From a checkpoint of a small mixture-of-experts model trained on Wikipedia: 2 picks a token.
Below are experts of layer 4 (counted from 0) of a mixture-of-experts language model. Rows are named router (the router's row for the expert) and show model dimensions 96-191. Each number is 500 + 25 x the weight over its row's rms, rounded and kept within 0 to 999. Numbers have three digits each.
After each expert's rows: a language model's description of what the expert responds to. This comes from a sample of Wikipedia text that the model never trained on.

# expert 13
router:518531566477529477516510519485454504500504531479472523504499488522493477490469497486518578456562478502498515504480490533527503468475464540480461507488496492511477520505491477527516516487497535485479524496498540538511545481455561520487482454478518465511503493491497512458499495484497518491
It responds to: Common male first names (George, James, Robert, Richard) and final pieces of names or places, such as Jer+ry, Jor+ge, Gund+ry.

# expert 17
router:522508514454503453468528514511489495529499492490487529490498477486508495501491500507484509491518544500523536533453483488486505517506537465527489480501499476508479465496523445502533487457507519473520519497502512499485514450442496496540477555511517462488502504508499470484483469555509493470
It responds to: Closing quotes, parentheses, pipes and colons after names or words, plus suffix numbers in model codes like AES-256, CanX-2.

# expert 31
router:526466474478484518523567495492515475506478452483510505501483510483490511481496460541494459504456533528491510504544484476537490504478521508512466500496519507518482509515540542515514517499510489497486495508499487515487462456509507490510480531534491521487487486506514543495497466486521517524
It responds to: Adjectival and national suffixes completing proper names, such as Trop+ical, Pac+ific, Chin+ese, Rep+ublican; also China, European, York, political.

# expert 24
router:497503488489537510498576467520535491511517492471445499493546505498497526478460484492510483560458499475494467474472527522480446512521477509545467503465467521481492550492506510488497536463477517511494502457505502516477492504524471502494482492500510475541527454512482480482498460513491524499
It responds to: Capital-letter or syllable pieces beginning or continuing proper names, e.g. V-es-na, S-eth, G-ero, Route.

# expert 34
router:488487474465491449534486475500454493453504507489530499514471524512466512513496497491506486458491537504524507495503504483521491522481523531467502500510480459479511492456513460495466510460523459500523507494491489489450490502500470554527495509510536506478509488478506543500510497464464535497
It responds to: Pipe separators in sports and data tables, plus inner word pieces like Lingi-ar-i, le-ast, link-ed, and articles such as a.

# expert 35
router:500548487487496501511482509539485466487488535486506527468516506480504522479501546478529502523490525477529550527500483479512466498497495495477480554489489551475506522456477541542515509494482524528472506487484475519489509528517502521537494530527520467546491552472518439515465516481508502440
It responds to: The words to, at, that, about, can, may, could, plus colons after infobox labels and table pipes, e.g. Division:.

# expert 40
router:458523479541442555498492530538507467537465510492549508521504535538470525550501526517517455472447493466518519487521483543479458524493451487509516514511512497516511508523478497501512503514531499491488518484506545542497497520509475529529483503508519503472518468469474479545518538478534517507
It responds to: Hyphen bullets at line start in infobox-like lists (Distributed by, Reports to, Surface), plus word-opening pieces like acc, inter, dis.

# expert 33
router:471464460516473475488506507508448514491470454457482498484468522499454521526460516515472533537470470487533485472463510486470516481523506486525482475466504474479547520504523547517479504489492497554470514517493496530520499452503482505488510454476477456465512502463524451493504469509506432532
It responds to: Frequent content words like released, located, announced, many, used, plus completions such as se-ction, v-otes, Major-ity in election tables.

# expert 41
router:534504515466470535468481512518465494547490532466514509476473502547534459503475495552525550503514501545499527500483476528504520503477543501519475526502516523527514498497480493505477509504517492463500452468512501491492515499475478477520510439509442491546536499466502501479470488515501524526
It responds to: Second pieces of words begun by one or two letters, like Ar-ound, th-ough, D-uring, g-overn, plus sentence-opening It, After.

# expert 7
router:494515500526509524500541503424482529499503516487501505518563468484488505535499532497499504478469495476521487486521484526501496517513545498512538469456508447513509502455538495478498467484540475541511485449485532512515510481527474525470505482496487433487496490497490493482540499463484466482
It responds to: Word pieces following w or W and similar short stems, such as whe+ther, w+alk, w+ear, Wal, plus kinship words like friend, brother, month.

# expert 14
router:530488522462488477500517521457519484557550482497542518533483500526494492518482496497550522487485513488512526462505470474521509507479501473506544486472525534523511475456497512476515456472539499528522537478465487531526469452480541482522529470483506497513543472492509495494511485501484468510
It responds to: Sentence-final periods, often merged with the last word's ending (s., y., ed.), and line breaks closing a paragraph or heading.

# expert 9
router:504517473476473503511509479492497481523487500534510525525475511467486476501504455481506493483441507456526495536521537487489525530502498535473503544451484467548453466481537498506509520473488480521484504463474481465464478454549494517515499519488506496472475459519513497511546511502499494500
It responds to: Suffix -ing and -ition in words like opening, uprising, consisting, plus table cell pipes and words like College, Club, group, year.

# expert 29
router:486502466512478507533508474516465493514451478471522508548453541456462522544476462503486506549447539474493497527517520497557499522513487513502470496493469483512522469488530474502449497473522465537530504477451483535450463506486453528542500525525514488462537471471492544480543473518495503499
It responds to: Middle digits of numbers in elevations, masses and catalogue IDs, plus word-initial verb stems like add, open, app, res, comp.

# expert 22
router:486481483489476475550508466509473526507463488463545523514501552492466520536478469508512489520453522453506524516479510485524485540518481492471464486521476488523513482475522479507443486468502492540520487481460463516468470516470478520531504477530500497473477459466486537492522503514498504501
It responds to: Mostly "to", "than", "over" and line breaks after list items, plus inner word pieces like over-all, the-olog-ical, instit-ution.

# expert 25
router:477520498461491498482542470514522536476472523483523505514513541487432555513502499502495509511508524537513541446490510479509484520480539522483477539522471504479528523482550554487489517483517516534517483468496513532517515499481509507498526487549499517495502468445496523477496439538487513499
It responds to: Compass and language words (North, East, English, French, Air) and pieces after F/N/O, such as F+ish, O+wn, N+ative, f+ront.

# expert 1
router:493521509493464490492492485526527481451516481509513462509533509460507552490547518494473512494501517489517479466508533462495488520505528470497549476510495468489502525523495469555512490494499511509482495480489489473479550490491458465508482501524478495496477554503501502537522555480522487500
It responds to: Mid-word pieces, often the second piece after a short opening letter, such as n+on in non-binary, n+ative, own+ed, acqu+ired; also larg, orthern, ominated.

# expert 23
router:483480480516462509524499534463519534499458561491526506501491510481528501533447516548472500467462522501477513508456522505528508490474498482504468477503465492506523510491468479495454493472490483498540462467531500486480462507514466482509529506562488498453494443491459505454491449520478503489
It responds to: Lowercase s and capital S word starts, De, Sant, del, plus decimal digits in statistics tables, e.g. 56.4, 1.9.

# expert 16
router:493539493494490502485462491551475509487478513511554471534489505503503527521475492469486507470509555446491500443485524467497505514474474531489489511495464471514452503476501510453512547528474464508523478490496506512450491490504558497498482496558522477476527482472483502506491496463508539492
It responds to: Semicolons in number lists, plus word-opening pieces like gu, disc, cl, and the piece "and" after L in Landmarks.

# expert 56
router:494479495534471472538518473451554520503483453541514503487544512485494482503485495494493494509499476507478499476506463492524517502483536480518511494548478484439457497533478541477500510532536488509500509475497494489526466518518501506475540505468469494482470520493481485490517518486482510486
It responds to: Stem pieces following a short prefix or starting a Latin-derived word, such as res(um)ed, res(urg)ence, cap(ital), inv(estigate), m.

# expert 5
router:498481477544464519532520484505453506513476492446510518518505551465494481564488478483496518530449506477509492490486553531483460552506488532516474505492483530544528516525478521493491498487506496506535491475455494516421470500519468551499533481547493481451506476490476531523485514538474525502
It responds to: Word-initial pieces that begin longer words, such as sp, ex, cont, def, plus ight/avy completing height and weight labels in infoboxes.

# expert 48
router:498536486492544523482519478520526514529529525527527450482488506478487515500498519530485469545504481497512487510473509486517497499527492494507563480517493466503520482466506509498527523513479494488540521485505509516548516483517477456509540510512528517479492465509497536482499487523511479488
It responds to: Opening parentheses, often before numbers in unit conversions, e.g. (1,200 mi), plus capital initials starting names like E-vans.

# expert 50
router:445524470510476474468517508543491519524496509508484461471494555531528510488527485503475548472501486481507527503505515486492495513476524497507480531501495486533488537476458478458454532508493481500485482465490501470571492459489501480504540509489522497500505550476494491489493506535454490483
It responds to: Content words in election, sports and award text, such as election, season, album, Minister, plus P(osition) in player profiles.

# expert 43
router:479487508531506509537487479513539497502490496514497522509491493522508520481501514508454525535467527504526480508498547452464458497527490544525529520465479496510503465469542503461505530468459498509546477486520485550472499473481488528504512529498507480487480472482483509522524546520491513477
It responds to: Word-starting b/B/st pieces and the piece est, such as qu+est+ion, Inv+est+igator, ill+ust+rated, Best in award tables, port, just.

# expert 44
router:515478544532526503528500481483510556532544488503480454491539502459475547519563479527489471561476521461509505496528515523503467473528460458462498524556526531515546514493521494515487496522458532522511489487489486538525501493492531478513510486509511505529476500498490493521476563483480459474
It responds to: Second piece of a word after an initial M or similar capital, such as M(ons), M(iam)i, M(uch); also the word as.

# expert 61
router:486453491498466484474491512503512519492505549474507531466470520530485505485493465537487456526503459483463479526507513560500457493493465489518528492508503501469512509543479500488508515521496483506498530513460479524515488526502478488524520499526435493491490550442487484514493447521469509494
It responds to: Year and number beginnings in table cells, such as 198+5, 199+6, 9+4, plus word starts such as tit+le, techn+ologies, P+se in taxonomy.

# expert 15
router:537512485527466483527495482488532486466463447460520487501505549462471507532490507502477488463454491460513485475488501492525492513497554507533490505535509505480519517516505474484491525486504462495548536483498482515479484511517445544527471462491498477492518484478525504504499509529541538490
It responds to: Heading equals signs that start section or entry titles, plus century and decade number pieces like 18, 194, 197 in dates and ranges.

# expert 36
router:483488502528502501535536478497490511464502503495530495539524494489496510492499450461526517470514504496466499452475468467551502532513487478486480526515503467485526505502539461501499471480531447502509483476477481514493515520526497513521520450526461528473490520505465510495507525501452525542
It responds to: Opening pieces of lowercase words and quoted names, e.g. le-tter, re-volution, br-ings, "A-quileia", G-K.

# expert 62
router:532520483453481500520513469479527473504484484468447509503485527494481507520470524505496488524515490521537530536517537520532509513533516514494487486501497520516490495516495490519493524485529512467492509532488478490504496496516504486492459511511442488484521468534563548523503532442516499534
It responds to: The preposition of after a noun, plus from and into, and inner adjective pieces such as partic(ular)ly.

# expert 51
router:481487492505451461508496466497515487534472505489517530531498514485492533492497519520546511499467498473489508526493469509492475517447516525489466524529472490513520490453488489488484527461479490533559456471466515515475487537474460530545512521522511527485548460495473535504503433511504504499
It responds to: Verbs is, are, was after a subject, plus inner name pieces like Ay-az, O-ak and digits inside numbers in tables.

# expert 53
router:523459493524488493513486466519497475529482471497495527530522505507487482515498488523517513499473529517512493511470495476515545502539541474472529502478483528508484484461523483508524537481506483510534512466518538511495483476526501476454470520535487484493500525529517476475445491543521449489
It responds to: Commas, often fused to a word ending or digit, in dates, place names and lists, e.g. Sudbury, 2010, 1961,.

# expert 6
router:516487511505501478480499526542484512511500528498549499534514528507567475500492481506510470474491493490485525499491516522501510536495509505503477495517517468456482478508525450444479506483483498492539483506495483459518483511445506479499502496492460521471472486470492536514559541457520517500
It responds to: Short consonant-led opening pieces of words and names, especially R, r, V, J, sc, e.g. Ant-r-im, sc-enario, V-otes.

# expert 30
router:513542461549467471504518486466523536527485492491504505517490516470475536514522525489514506487439524478530515491503505507512490458528490495508521523517457473521526482492511507488492503485531470525545488477474476499504445481514490508499515550526506527486540464479493529489558494516514504513
It responds to: Frequent words in names and phrases, such as New, National, William, near, as, plus pieces after O, e.g. O'Bannon.

# expert 10
router:530504479517501456491512471497456501491464506496502496503501481488467491507483483524528538524492478507465536497467480477514547518461534504489470511508483507509490507511490472514495458491465508494532525499498456463493472496483481541474542515512494497480553485515498510472511513556469514547
It responds to: Final pieces that finish proper names, places and taxon names, such as Illino-is, All-Ire-land, Eusthenopter-on; also British, London, -shire, -ville.

# expert 26
router:474518483461474459506521498533510492527536476577555458456520492498535506520470486510492490520513554499498493465476512509481491532497563524511482515461464494444517548491510500521486514501522518476534507487511474486509485538501472508496466497531467498539515477483506503466479530508543480549
It responds to: Mostly and, plus with, by, for, or, but and ampersand, joining clauses or phrases after a verb or noun.

# expert 42
router:529518488494494477502489465531526506540475525496490455472504501475474512495487552497471551510479494518508547499471511490533521538503492523541466522511481494499534541504507486475448499492486545493505503496500467503482477515473494505467534481520523470488534487500466504526464454541472518519
It responds to: Word pieces after a starting A or a, like a-im-ed, A-ug-ust, A-z-ores, plus decimal digits like .5 and Thai bytes.